config.toml
balance_bias = true
init_std_router = 0.0115
positions = "rope"
qk_norm = false
attn_scale = 0.125
beta2 = 0.99
steps = 4397
Below are experts of layer 2 (counted from 0) of a mixture-of-experts language model. Rows are named router (the router's row for the expert), gate (a neuron's input weights, with its number), up (a neuron's input weights, with its number) and show model dimensions 80-159. Each number is 128 + 24 x the weight over its row's rms, rounded and kept within 0 to 255.
After each expert's rows: a language model's description of what the expert responds to. This comes from a sample of Wikipedia text that the model never trained on.

# expert 7
router [137  81 147 137  91 140 103 112 156 118 132 129 115 117 153 136 131 102 154 138 177 121 107 137 125 114 127 131 141 105 128 123  94 159 133  97 131 132 112 113 102  70  95 177 116 127 116 143 137 143 115  78 124 150 109 152 128 146 140 127 122  95 109 163 133 131 130 147 121  79 168 131 131 131 163 105 134 110 128 100]
gate1 [127 112 105 131 112 146 158 121 129 178 157 128  94 152 175 121 144  91 143 143 141 142 133 129 139 115 149 121 158  94 101 158  88 133 149 129 117 115 133 129 151 128 139 150  94 184  91 125 171 169 133  74 125 126 182 110 169 126 149 131 144 125 172 153 123 119 129 121 114 154 114 107 158 150 115 184 120 126 120 127]
up1 [125 129 116 122 113 142  90 142 129  80 121 120 153 152 109 148 145 121  76  85 147 113 101 130 148 132 147 141 174 121 181 117 146 134 138 126 123  79 117 174 127 132 146 116 137  63 119 152 118  88 144 151  96 133  83 147  98 165 133 151 110 156  91 136 131 133 172 117 135 118 158 116 106  99 148 113 152 100 149 108]
gate2 [130 127 143  91 115 114 129 112 114 131 121 156 116 116 120 181 155 123 106 121 140  90 187 121 120 109 142 108 112 112 111 166 145 127 133  76 136 107 146 100 144 102 114 138 136 142 124 195  78 108 110 116 143 117 141  64 151 146 143 138 159 153  92 145 157 127 141 151 117 144 157 146 104 134 144  87 158 106 147 147]
up2 [112  88 109 149 140 137 154 129 175 119 141 125 133 169 122 129  88 159 120 138 109 150  85 115  75 124 143  99 126 135 117 109 135 125 138 179  98 166  91  86 155 124 150 114  96 123 182  69 125 126 146 127 162 134 134 155 115 117  83 138 126 133 151 120 134 147 121 146 110 141 116 119 148 123 133 148 100 137 115 177]
gate3 [141 125 134 127 111 140 123 151 169 137 163 112 133 180  94 124 188 129  98 153  86 191 132 165 121 134  87  75 159  97 154 107 159 112 127 147 108 108 161 159 175 124 155 117  94 136 159 115 125 135 145 138 129 160 131 171 119 145 125 113 145 116 135 157 134 124 173 169 143 135 135 163 164 129 121 130 119 118 111 174]
up3 [121 148 132 111 160 103 120  82 117 133 171 134  99 128 135  98  68 183 175 106 131  92 142  87 156 122 137 141  85 160  99 143 100 149 137  90 131 157 127 130 115  87 113 118 125 110 138 112 122 147 110 160 118 138 124 128 135  95 118 112 113 151 153 126 146 102 126 152 107 152 110 108 123 150 123 181 147 141 136 150]
gate4 [141 146 106 116  94 155 143 135 156 103  74 149 166 140 122 165 109 136 124 102 147 143 156 108 120 143 118 128 104 111 122 172 128 149 166 106 176 158 107 101 160 103  82 122 159 173 150 111 110 127  95  85 173 130 132 128 136  88  97 155 130  93 124 162 139 167 144 148 169 141 177 100 126 111 106 109 119 150 139 125]
up4 [157 108 129 127  92 193 136 132  96 108 144 135 146 117 153 115 160  86 118 108  59 112 130 104 119 137 124 133 143 135 103 168  95 135 138 100 106 155 161 133 110 127 120 169 120 160 111 137 117 129 120  99 154 125 112 121 142  99 131 116 110 149 134 148 137 132 124 138 141 128 142 120 136 154 109 114 123 137  98 128]
What it handles: Sentence-ending periods, abbreviation dots (Ed.D., subsp.), and colons after infobox field names like Coordinates: or First air date:.

# expert 15
router [ 55 137 140 125 143 112 134 108 111 112 166 114 138 127 144 107 137 114 152 129 181 143 115 140  87 143 123  87 171 115 136 129 127 104 171 112 141  90 103 136 123 106  96 147 111 119 100 121  75 137 150 156  59 154  93 115  73 121  86 146 125 146 105 107 134 148 127 133 155 129 126 139 106 139 216 139 165 144 128 110]
gate5 [144 122 119 129 122 170 120 107 138 159 107 148 113 117 131 134 144 144 146 160 112 161 123 135 113 175 142 132 156 146 116 138  87 116 162 136 100 159  96 165  94 172 132 139 142 123 102 148 144 114 105 116 138  96 166 132  78 152 148 128 141 125 116 115 101 131 144  90 110 127 139  84 167 113 140  75  88 136  85 128]
up5 [143  98 182 157 170 152 121 104  92 134 111 143 152 140 143 151 115 137 121 135  85 153 152  89 133 183 117 120 128 147 147 110  97 121 132 101 141 137 157 119 161 106 151 150 128 178 162 149 149 162 127 163 125 147 144  95 164 155 104  70  89 133 125 142 142 140 139 147 132 144 157  93 136 124 125 137 129 131 116  80]
gate6 [106 131 151  97 166 154 127 150 126 134 120 127 138 121 120 104 138 118 119 113 107 100 135 145 122 133 191 154 130 115 130 145 143 156 117 144  88 153 158 129  97 135 124 110 120 121 102 126 112 161 171 131  89 160 114 101 123 107  87 112  84 159 148 146 160 101 124 123 138 145 136 125 150 120 161 151 141 139  83 168]
up6 [ 88 121 114 145 118 142 128 159 163 145  61 141 107 161 144 146 165 124  97  86 147 104 136 117 120 153 166 129 127 131 101 119 131 140  82 130 137 137 188 115 143 128 156 110  78 151  93 110  77 108 171 140 118 124 195 137 124 106  85  94 113  78 121 149 131 131 112  88 112 102 135 136  70 108 128 155 155 160 110  90]
gate7 [ 83 106 153 100 125 112 126 160 149 164 115 169 149 105  87 151 153 136 118 127 122 167 101 142 122 121 124  92 154 103 152 149 120 106 133 155  83  85  79 118 134  93 120 135 182 114 162 112 122 185 100 110 111 138 140 195 121 151 183 115 116 110 146 134 121 136 136 155 136 122  99 123 131 123 158  89 129 114 127 110]
up7 [136 125 102  93 142 134 145 109 145  64 138 118 101 133 183 127 111 127 141 143 130 145 163 156 120 116 170 141 102 138 100 106 116 140  95 120 153 140 148 131 143 163 129 109 110 136 139 125 113  84  96 144  96 118 120 111 121 108  93 128 160 172 103  95 156 110  97 117 131 130 163 145 105 137 100 138 112 142 131 151]
gate8 [117 156 146 126 188 157 100  92 103 141 156 105 171 130 134 122 170 113 108 149 113 126 132 166 149 132 106 110 129 147 123 167 142 189 126  65 100  66 151 132 147 120 165 140  93 110 121 118  92 140 121 125 134 142 142 131 118 114 157 140 143 115 110 123 159 131 143 105 113 143 118 124 150 120 126 143 129  85 112 146]
up8 [140 109  91 124 136 135 109 131 105  97 142 139 158  86 118 121 109  94 141 141 110  70 163 159 125 110  87 110 131  93 122 161 112 180 111 106 100 109 129 146 134  73 143 168 101 127 121  90 136 167 143 138 127 135 146 162 173 134 137 120 127 141 100 142 154  99 107 135 114 106 125 140 172 120 138 111 131 150 133 137]
What it handles: Single digits inside years, scores, vote counts and statistics, mostly in tables, such as 189-6, 201-5, 72-0.

# expert 5
router [130 105 163 128 102 140  86 105 143 168  90 119 136 159 133 128  80 105 149 142 150 136 101 140 129 102 138 136 139 168 108 137  99 107 130 133 151 142 137  92 113 105 142 140 169 101 106 123 143  97 156 143 119 129  76 106  93 169  70 154 181  94 108  81  83 168 165 150 121  97 114 116 132 143 160 125 141  98 122  88]
gate1 [145 169 126 130 108 115 146 111 106  89 119  63 159 139  93 127 102 140 122 111 118 133 128 125 147 145 114 109 112 145 109 114 148 116 115 125 111 161 146  91 135 116 104 120 160 145 161 158 132  94 144 134 104 101 127  88 122  79 142 132 198 104 108 115 129 112 117 146 102  93 130 120 130 119  96 130 139 111 160 105]
up1 [129 129 130 153 128 102 146 102 106 136 130 153 125 103 166 135 130 141 144 132 137 199 118 133 126  78 168 141 121 137 151 170 122  73 133 125 110  92 161  86 155 130 105 134 122 117  83 105 108 109 127 141 152 180 145 113 123 119  90 125 134 117 114 102 154 130 119 125 118 128 133 151 125 112 128 143 155 130 163  87]
gate2 [149 159  97 131 115 123 117 120 163 176 175 140 134 149 171  89 110  89  96 112 130 127 158 129 114 101 133 150 161 170 103 139  99 133 125 192 117 107 157  96 127 138 165 125 128 162 125  99 131 113 116 124 160 127  99 158 139 114 142 138 110 154 157  79 133 203 182  85 140 153 111 167 129 115 116 140 148 138 150 116]
up2 [138 123 164 126 108 163  89 170 168 182 155  83  85 115 131 126 129 104  96 124 115 127 168  94 116 133  90 126 126 133 115 149 121 153 101 156 155  78 171 138  97 135 133 183 159 109 128 112 108 159  87 143 150 112  97 134 103 138 116 149 166 105 158 110 146 139 148  96 116 109 140 131 115 158 144 131 147 119 139 143]
gate3 [145 138  90 155 168  70 106 122 131 129  88 163 143 119  86 110 154  84 135 108 123  99 124 135 123 141 120 130 173 102 146 100 140 115  96 170 106 116 134 115 125 134 105 118 107 148 122 137  79  79 137 153 149 156 152 110 119 118 187 112 143  86  99  95 100 143 118 140 113  94 130  80 120 137 113 130 164 107 133  99]
up3 [142 128 145 139 168 120 158 137 157 115 135 137 133 145 160 101 136 134 147 128 136 142 125 132 199  84 112 123  92 119  80 170 188 139 120 141 138 156 123 149 121 105 137 146 134 163  89 171 146 112 181 132 108 126  90 119 156 113 153 153 120 119 132 104 159 163  97 128 144 117 168 135 134 194 107 124 132 130 139 115]
gate4 [120  89  94 173 173 143 161 111 116 110 131 172 155 102 102 122 159 123 117 125 150 113 127 162 154 115  69  85 122 117  99 130 159 103 148 169 148  82 112 124 158 142 144 161  77 120 101 136 148 125 171 142  76 143 140 110 148 128 117 128 157 133 163 135 132 135 117 148 169  84 110 102 121  89 116 146 108 115 136 123]
up4 [ 88 118 136 121 139 130 133 131 158 142 149 170 139 110 173 170  95 125 128 157 149 137  89 155 121 106 145 152 114 132 128  97 152 180 133 118  85  95 138 123  94 148 130 149 148 112 141 129 158 108 156 138 115  91 145 130 147 132 121 108 145 171  91 122 130 140 136 103 128 107 145 136 115 117  81 126 139 135 134 144]
What it handles: Short letter pieces inside words, often after an initial consonant, such as h-ar-sh, w-id-th, Glam-or-gan, Sharm-a.

# expert 11
router [145  84  91 111 127 143 106 166 119 138 127 110 153 118 127 119 110 112 134 137 177 142 181 186 150 110 153 146 144 130 129 124 144 101 110 116 120 201 110 160  99  83 127 128 141 139 176 129 174 125 140 125 119 145 138 106 160 149 151 105 148 111 134 142  91 121 128 142 127 107 135  99 177 151 159 101 115 131 105 176]
gate1 [148  99 130 138 150  94 116 114 104 128  83 116 138 151 165 123 168 112 122 129 133 169 112 121 140 127 142 112 113 148 154 114 143 123  63 126 167 157  85 129 163 112 172 150 115 165 163 154 117 121 128 138  93  98 141 101 137 149 165 120 159 103 147 109  87 103  54 125 110 129 140 125 143  95 143 137 103  79 146 167]
up1 [136 141 134 140 101 144 145 148 127 162 146  95 124 108 150 130 129  92  94 134 136 121  82 107  86 156 151  92 162 140 119 143 140 151  92 117 124 131  98 142 156 142 134 156 122 132 142 121 112 111 138 150  79 121 134 141 130 153 187 138 106  81 163 135 109 118  85 150 103  95  84  99 195 142 129 140 115 161 133 119]
gate2 [183 138 100 117  92 129 131 145 146 153 118 161 171 121 108 110 143  98 124 130 119 156 106 167 134 121 186 141 145 140 113 162 158  91 124 128 124 155 133 150 103 124 140 117 158  78 129 108 102 121 115  99 111 155 116 102 168 154 147 131 174 120  93 147 142 171  98 116 103 135 152 158 115 120 160 123 130 135 126 151]
up2 [132 131 154 109  89 143 116 136 151 121 127 181 114 134 156  99 130 191 139  99 135 126  89 157 138 102 110 110 101 144 108  97 102 120 116 120 136 110 149 126 134 154 159 117 113 160  85 123  99  74  91 106 128 141 126 129 105 161 100 153 113 114 151 121 122 145 148  96 100 146 117 131 118 127 131 111 124 102 105 137]
gate3 [121 131  65 147 146  77 103 132  99 129 108 146 177 134 142  69 153 114 100 112 117 116 159 149  95  97 198 158 108 118 140 168 165  94 142 110 110 133 129 159 121  99 137 139 120 149 114 140 167 104 134 132  95  86 137 105 144 118 134 135 128 132 140 159 140 132  70 126 127 133 115 122 155  98 136 174 114 131 127  99]
up3 [169 141 100  89 129 169 146 138 141 119 135  78 134 127 158 137 103 153 149 143 104 116 161 152 158 132 153 125 108  92 144 132 132 148 108  95 126 178 149 159 101 107 120 131 133  90 128 110 102 113 112 144 105 123 144 118 112  87 119 140 114  93 137 135 102 146 122 147 143 122 148 142 143 163  76 115  81 102 149 122]
gate4 [104 146 147 105 121 138 105 137  58  97  74 121 116 104 121 154 165  80 150 139 164 137 114 149 165 154 165 125  92 107 161  72 129  85 114 140 140 105 110 128 144  95 114 170 150 146 125 123 136 126 110 134 100 114 120 103 125 209 153 139 176 145 153 164 130 109 107 122 125 143 127 134 176 148 114 104  91 129 118 138]
up4 [153 127  95  97 158 153 132 166 105 172 124 105  95 103 128 109 130 158 133 102 165 104  97 119 104 130 132 128 116 148 134 107 132 164 146 131 117 111 146 114 157 134 123 143 132 101 111 138 109 125 116 133 138 137 125 134 118 124 140 111 136 128 178 173 156 119 108 129 141 108  92 102 207 107 138 133 168 101  86 166]
What it handles: First pieces of words right after an opening quote, parenthesis or dash, such as "only, "another, plus the name ending -on.

# expert 6
router [106 122 175 117 149 126 138 106  69 161 160 129 118 152 112 145 113 101 162 103 162 160 138 166  98  89 100  86 139 147 133 119 125  91 148 109 163 133 120 166 125 125 177 139 108 121 136 147 140 139 133 107  87 152  88 164 126 132 117 119 110  90  94 133 112 159 132 106 107 108 146 129 132 116 142 108 110 172  98 119]
gate1 [133 149 133 113 153 158 161 124 149 127 139 133 102  67  96 144 123 112 183 109 138 168 108 140 113 135  80 135 180 120 107 110 136 155 145 127 102 163 168 137 129 143 148 174  75 130 186  90  94 168 147  98 170 105 118 160 142 147 112 151 135 107 142 142 106 179 125 120 137 123 137  89 107 117 166 155  89 114 139 104]
up1 [142 123 150  77 164 109 133  82 100 160 115 134 109 102  98 134 133 125 186  81 152 147 147 129 125  84  79 142 118  91 143 128 126 139  95  88 148 111 140 124 155 147 122 162 104  92 124 118 148 120 146 123 180 149  95 162 120 104 149 169 100 134 166 126 161 130  80  75 116  94 124 149 131 127 144 170 133 111 107 117]
gate2 [132  82 141 152  99 149 159 123 110 125 120 105 129 126  94 144 122 160 174  94 117 127 124 156 125 152  84 161 136 113 128 146 138 102 162 112 103 131 141 108 139 156 155 128 105 144 126 154 129 107 117 131 141 119 102 165 161 153  97 109 126 187 139 116  95 146 103 183 119  81 145 134 102 100 142 136 132 133 132 144]
up2 [140 146  91 124 109 139 118 183 188 135 120 154 150 117 110 140 158 106  91 114 173 121 112 101 131 139 139 121 141 183 126 107 109 160 123 154  73 146 147 138 140 153 114  72 126 135 135 129 123  79 153 153 105 131 136 108 134 134 135 121 108 148 123 116  89 105  99 113 133 127 142 164 134 142 138 149 134 167 157 139]
gate3 [100 118 162 127 128 152 138 110  76  96 116 160  62 118 113 154 130 105 123 180 154 134 141 158  76 150  67 120 131 139 100 111 134 140 131  92 123 147 129 130 151  83 129 138 110 115  64 141 156 103 143 106 103 124 126 118  94 129 144 144 160 127 132 133 129 168 167 149 120 126 156 175 144 113 140 146 122 144 163 124]
up3 [141 125 109 112 149 102 123 183 136 130 151 151  92 124 123  98 145 142 139 104 126 146 107 120 118 198 122 121 137  97 104 152 151 112 114 139 178 103 132 149 136 146 116 157 129 151 130 134 145 140 100 130 127  83 116 157 126 131 124 139 129 139 130 135 122 115 141 140  91 169 101 117 120  97 119 101 139 162 138 136]
gate4 [148 135  83  92 112 120 142 127 170 143 142 133 136 116 101 123 103 112 141 107 137 118 129 100 175 100 123 134 104 161 131 139 154 105 137 127 177 129  96 140 127 131 152 115  96 148 146 137 141 117 104 138 107 153 133 133 130 148 141 122 135 112 133 155 135 159 146 112 123 123 103 110 112 101  97 115  80 150 129 115]
up4 [121 117 120 111 130 143 131 159 112 122 166 100  77 108 175 125 155 148 159 128 143 123  92  91 127 145 138 173 139 128 111 113 164 153 120 151 142 114 131  86 174 129  57 136 154  66  91  82 140 130 145 128 143 147 123 129 115 129 123 121 136 148 112 135 130 148 137 163 157 132 153 147  99 143 117 110 170 135 141 160]
What it handles: Word-initial prefixes and early syllables like pro, com, pre, def, app, plus M-ary, Opp-osition, Dep-artment.

# expert 9
router [132 139 162 132 137 137 134 172 162 104 155 112 136 114 114 115 136 123 158 145 127 141 117 153 139  82 124 138  96 151 115 120  64 108 122 125 138 152 126 148 101  70  94 150 132 135 116 143 112 130 119 118  83 176 125 131 124 156 137 161 115 128 129 107 129 114 123 133  66 140 149 124 129 106 186 118 160  81 143 108]
gate1 [110 126  96  81 157 148 142 114 125 144 134 125 120 132 148 154 113 129 138 137  67 109 123 141 135 142 107 109 136 175 126 102 138 111 120 107 113 123 132 150 141 166 133 151 148 116 119 142 110  72 126 154 126 137 110 125 105 140  91 150 168 107 108 152 119 155 124 112 130 132 159  59 104 125 108 119 164 159 158 108]
up1 [148 129 195 152  89 164 142 133 131 126 159 121 142 153  98 129 156 139 112 113 150 165 139 111 109 144 170 178 196 139  82 141 109 115 118 114 106 146 143 129 101 124 105 128 141 119 162 149 136 139 147  96 111  94 108 128  73 138 111  96 142 133 137 119 148 133 131 110 105 105 120 131 156 131 165 154 138  51 107 120]
gate2 [129 158 147 164 126 112 133 122 168 140  92 124 136 100 116 106 155 111 110 103 164 110 176 150 154 156  99 120 128 124 129 140  92 162 125 100 180 132 165 112 110  99 130 133 131  99 158 120  95 143 102 161 123 149 110 148 112 135 155 100 146 106 134 143  91 171 145 126 130 154  93 127  87 136 112 126  91 113 150 111]
up2 [148 147 119 179 145 113 132 107 128 139 108 156 116 102 117  93 126 134 149 113 150 112 154 141 145  73 103 101 130 120 140 113 124  91 113  85 153 141 189 118 120 135 102 150 143 111 124  72 107 137 110 123 122 132 129 163 145 138 130 146 105 101 126 127 119 163 111 116 146 107 123 130 104 136 126 103 123 165 118 136]
gate3 [135 129 127 119 121 152  79 137 123 125 156 147 140 177 110 123  96 145 104 144 121 159 117 146 125 161 141 106  78 107  79 159 160  99 127 105 124 158 165 110 128 158 154 124 110 113 112 167 165 141 108  89 114 169 106 139 119 111 181 149 138 127 144 171 107 117 146 125 106 128 148 168 127 106 154 115 123 114 153 162]
up3 [141 115 136 158 154  89 132 153 148 106 121 164 143 128 188 121 151 161 111 142 174 129 130  75 108  89 157  98 161 163 118 157 139 149 144 121 113 163 129 128 150 148  97 108 152  86 169 117 144 114 130  96 106 123 142 101 158 142 146 111 130 163  95 161 114 107 166 109 123 138 122 104 148 156 177 167 113 161 159 144]
gate4 [127  93 148 100 142 140  98 154 117 148 142  99 173 119  99 154  99 140 118  98 127 144  93 132 105  93 160 138 111 133  65 107 115 143 119 139 135 175 148 118 125 136 101 171 100 123 116 162 125 144 134 103 108 118 137 116 126 136 129  82 111 130  99  97 119 114 122 102 187 137 144 107 119 153 128 121 126 125  96 146]
up4 [145 115 126 127  98 119 158 100 129 149  99 122 156 154 126 110  79 113 130 113 162 125 122  76 109  92 121 109 125 128  62 124 140 125 132  98 102 164 143  88 101 125 118 141  98 127 127 114 128 135 146 153 156 122 103 122 120 120  81  94 113 133 136  69 147 170 143 153 159 161 110 142 152 119  92 186 131 123  68 135]
What it handles: Commas within sentences before and, which or including, plus abstract noun suffixes like -ation, -ness, -ical, and words like art, music.

# expert 0
router [ 93 139 125  45 111 145 102 167 140 161 105 135 145 189 149 119 174 139 162 108 121 128 150 142  66 133 146 146 137 151  93 107 133 134 143 109 134 124 140  87  87 105 106 112 152 137 108 154 103 126 120 127 122 111  94 149 137 121 121 116 115 150 139 126 116 131 170  99 155 157 120 142 120  94 144 139 133 156 103 134]
gate1 [128 140 164 140 100 142 136 195 126 112 123 110 126 161 129 128 111  77 114 131 117 117 129 142 130 138 161 154  89 111 132 122 148  94 172 121 112 145 104  89 110 139  85 175 142 104 136 119 168  96 154 115 126 113  89  94 158  83 138 135 162 178 143 126 155 137 169 115 146 121 147 142  85 141 100 132 103 131 144 142]
up1 [126 117 112 130  78 163  96 131 134 119 135 117 140 105 128 116 110 140 157 123 145 129 105 144  71 124 140 119 132 143 104 152 140 154 106 159 148 102 134 152 102 174 102 102 191 119 136  85  98 140 114 124  93 173 126 124 138 134  98 137 140 137 159  83 120 142 120 163  88  91 121 119 135  92 104 202 125 142 119 165]
gate2 [163 178 118  91 136 115 136 124 130 149  93  74 140 144 140 101 145 147 133 139 104 115 116 130 114 107 149  95 109 125 105 122 107 134 108  98 154 147 114  61  80 129 139 117 110 149 147 144 173 130 167 125 110 108 141 130 111 125 130 145 115 127  95 103 104  92 142 123 106 140 138 144 128  96  54 164  99 177 133 136]
up2 [ 97 103 154 159 140 101 116 164 156 116 106 136 178 146  96 161 124 120 128 151 173 127 133 130 158 157 129 130 132 152 152  87 101  90 118 115 113 110 118 177 135 115 153 105 130  81 122 149 112 100 137 154 118 116 122 100 124 141 128  96 150 116 169 126 121 134 106 103 139  99 137 100 112 131 151 107 165  85 124 126]
gate3 [131 101  84 143 119 143  66 127 113 127 112 130 117 141 146 101 144 120  85 113 151 114 130 100 105 135 146 146 133 148  91  82 163 159 158 107 158 125  93 123 168 120  87 133  98 115 127 115 114 138 122 149 110 147 174 116 138 151 119 149 121 156 164  87 126 161 186 134 124 123  96 130 136 110 145 132 138 153 147 101]
up3 [173  95 149 115 127 115 165 138 127  91 157 109 131 131  66 103 107 100 105 135 117 136  70 143 142 127 122 131  96 127 148 143 171 134 106  79 108 108 102 111 121  89 119 101  67 118  95 139 137 159 151 129 140 130 127  87 124  85 136 134 159 119 135 158 122 122 133 114 138 146 143 139 121 118  75 150 126 106 117 164]
gate4 [126 148 141 102 137  87 145 112 123 167 128 139 141 152 145 139 120 153 115 104 115  97 122 110 141 190 171 110 134 145 127  89 109 133 174 138  95 120 116 102 156 140  86 159 117  94 144 138 124 147  98 152  87 144 126 174 144 126 124 127 158 148 133 150 105 111 143  88 129  98 115 120 137 128 105 144 155 150 158 201]
up4 [119 102  90 155 163 140  75  85 132 135 134 142 106 141 118 171 131 162 156 131 136  93 128 169 136 135 126 135 132 126 112 106  93 114 103 131  92 120 133 130 139 132 120 132 130 162  79 154 101  76  94 131 120 107 130  82 119  98 188  90 132 126 118 122  89 151 102 100 155 177 134 158 102 141 134 120 104 115 150 127]
What it handles: Short word-piece fragments inside names and rare words, especially g, N, i, z endings, as in Nig-g-a, ESP-N, Cinc-inn-ati, Kawasak-i.

# expert 1
router [134 181  95 128  94 134 128 143 153 131 172 100 134 140 153 114 143 117 156 140 125 112 126 157 102 118 103 144 128 131 119 101 141 139 130 121  95 124  89 109  56 114 107 150 158 147 134 122 133 117 155 144 109 169 142 127 129 122 108 127 100  95 160 119 134 126 152 148  65 123 149 106 143 149 149 119 131 149  63 108]
gate5 [100 175 101 135 118 104 146 137 147 120 136 123 133 145 123 106 156 101 165 135 149 122 122 146 123 125 139 133 169 132 132 145 180 141 142 117 143 154 111 104 104 127 145 160 114 117 114 145 121 102 123 114 152 162 149 146 128 113 128 155 138 118 122 149  94 112  84  84 102 173 163 165 131 144 111  85 143 172 158 131]
up5 [138 150  93 126 108 142  76  93 153 104 142 129 142 144 154 125 151 127 176 115 118 131 107 163 155 154 147 131  88 157 104 170 141 155 163 150 132 126 104 135  77 126 136  96 148 101 104 141 147 156 158  86 156 118 158 134 127 120 141  83 108 150 118 113 120 111 124 159 131 159 153 149 145 117  92 131  93 110 148 139]
gate6 [111 116 113 113  82 101 105 146 144 103  67 108 175 132 132 173 127 121  87 144 122 101 136 103 117 158 125 165 143 121  99 109 143 110 140 135 103 106 133 115 104 125 105 110 163 138 120 150 106  70 118 119 156 102 164 144 129 141 173 127 127 146 157 126 145 112 147 125  88 131 118 126 150 119 143 126  94 115 150 124]
up6 [176 174 141 139 123 101 172 168 119 113 111 104 156  97  95  83 109 112 136 144 107 142  99 130 113 104 109 122 111 127 125 132 144  75 162 135 134 106 168 116 118 104 150 123 102 152 157 118 146  84 122 126 161 135 112 137 113 144 114 115 112 155  94 101  78 168  89  74 144 157 141 137 123 141 136  76 129 130 132 100]
gate7 [110 146 124  72 141 147 157 115 137 139 158 130  97 126 136  83 147 124 130 141 115 114 173  94 142  88 172 136 149  93 152 136  98 123  86 135 147 114  89 111 130 117 107 153 122 167  84 139 133 123 107 114  78 134  82 145 121 118 103 138 104 137 186  91 125  85 113 117 129 141 102 157 109 137 137 128 142 118 129 132]
up7 [133 104 116 157 168 124 101 107 127 150 113 127 129 113  74 173 127 122  88 139 149 141  92 132 112 161  96 136 145 140  91  91 126 183 170 125 139 136 158 140 122 131 151 146 129  96 168 128  98 110 100 139 148 121 204 133 135 138 133 164 111 101 121 134 166 122 141 114 120 114 143 118  99 119 114 129 128 105 143 117]
gate8 [133 148 163  86 101 130 123 164 114 120 102 157 160 155 135 117 157 122 124 101  82 121  85 137 107  97  73 146 164 132 137 133 128 118  88 144  73 191 155 120 118  64  95 104 131 150  91 129 105 125 169 147  90 127 176 131 107 116 124 101 104 146 133 122 116 126  94  97 132 125 148 129 177 125 120  99 103 140 155 149]
up8 [116 139 133 136 129 122 109 175  83 143 108 132 115 143 126 164 125 112  93 148 103 118  76 160 122 102 131 134 151  96 141 103 136  94 133 101 141 173 159 137 187 140  92 129  93 127 135 104 136 163 149 179 106 131 132 109 111 151 138 121 115 114  96 152 147 112 122 144 198  97 142 111 152 109 124 110 151 144 129 143]
What it handles: Dash bullets opening infobox or list lines after line breaks (Personal information, - Full name), plus closing parentheses, table pipes and brackets.

# expert 13
router [151  92 129 134 135 116 133 118  83 140 149  77 146 130 114 154 123 132 116 148 137 127 106 168 107 112 135 110 161 122 143  89 127 163 132 110 102 147 172 169 149 126 129  91 125 115 120 123 107  99 129 118 129 141 114  86 118 140 126 127 138 133 104 117 118 113 129 148 131 111 170 126 130  77 179 121 162 107 129 131]
gate5 [131 127 105 177 103 106 131 103 132 152  99 117 138 127 135 148 160 113 161  91 144 126 111 172 104 155  97 146  97 110 146  91 108 165 102 125 157 145 121 186 115 150 125 155 122 190 159 164 158 102 156 138 127 110 157 105 144 110 157 148 124 153 138 124 150 142 107 136 132 140 179 158 132 157 130 106  86  91 117 146]
up5 [146 123 126  94 147  96 125 140  97 110 136 131 131 112 143 111 104 121 105 126 127 100 206  79 143 108 141 142 121  88 100 170 129 103 119 135 129 127 118 109 106 136 104 137 146 117 113 129 109 134 125 135 103 147 155 165 146 116 127 103 137  90 135 133 142 157 102 157 141 124 162  80 152 159 122 194 119 129 135 156]
gate6 [115 141 119 134 145 104 130  95 143 140 155 118 136 133 117 135 128 100  80 122 144 142  95 147 110 124  86  99 132 110 137 107 135 171 140 108 101 128 129 122 173 102 130 133 116 134  90 130 146 156 105 166 126 153 150 119  87  94 115 153 126 112 122 190 115 139 109 127 116 169 120 144 176 145 159 129 163 148 115 131]
up6 [113 139 180 126 119 118 135 128  99  89 115 129 150 183 129 142 133 122  81 126 123 111  83 126 127 124 154  93 102  97 107 110 143 124 131 133 136 122 107 140 142 149 148 144 127 141 146 161 111 147 145 135  57 119 109 119 152 156 130 130 116 151 165 147 154 120 106 101 157 115  89 140 144 123 127 138 146 133 126 138]
gate7 [137  92 164 133 132 161 151 116 130 115 151 104 137 140 127 123 106 107 110 137 128 111 105 147 108 170  86 147 163  87 125 131 116  83  96  95  79 134 118 144 148 118 139 125  85 134 119 140 121 110 114 128 109 157  93 128 103 119  83 118  81  93 106 113 123 131  87 133 123 114 139 168 111 138 179 130 138 124 130 174]
up7 [100 127 108 141  92 145 162 135 163 118 143 149 103 150 165 152 148 169 125 113 163 134 128 135 142 117 107 119  68 152 162 106 146 158 166 128 177 128  89 138 123 119 148 131 136  89 138 113 156 133 164 156 152  87 137  90 139 139 134 113 162 134 156 122 153 113 143  61 122 139 131  83 140 160 115 143 100 145 132 116]
gate8 [106 147 123 157 126 129 126 157 108 139 142 159 135 103 136 158 112 108 118 149 146 136 141 111  88  69 130 102 153  92 125 143  88 126 129 131 166 133 135 144 138 107 116 119 100 110 130 120  70 133 156 118 118 151 107 120 116 126 105 112 150 130 142  76 124 119 169 133  86 168 160  80 125 158 159 120 155 112 125  99]
up8 [140 117 130 154 133 123 123 147 114  97 134 104 149  96 108 182 157 135 138 134  92 110 115 141  87 157  99 104 138  91  98 117 200  98 146 101 133 141 114 119 122 164 158 147 153 111 146 144 130 137 105 126 132 140  98 207 154 112 144 113 132 100 130 168 158 133 139 150 104 110 118 110 151 147  95 121 173 125 132 131]
What it handles: Function words of, in, to, and, for, by, with after verbs or nouns (went on to, directed by), plus -ing endings.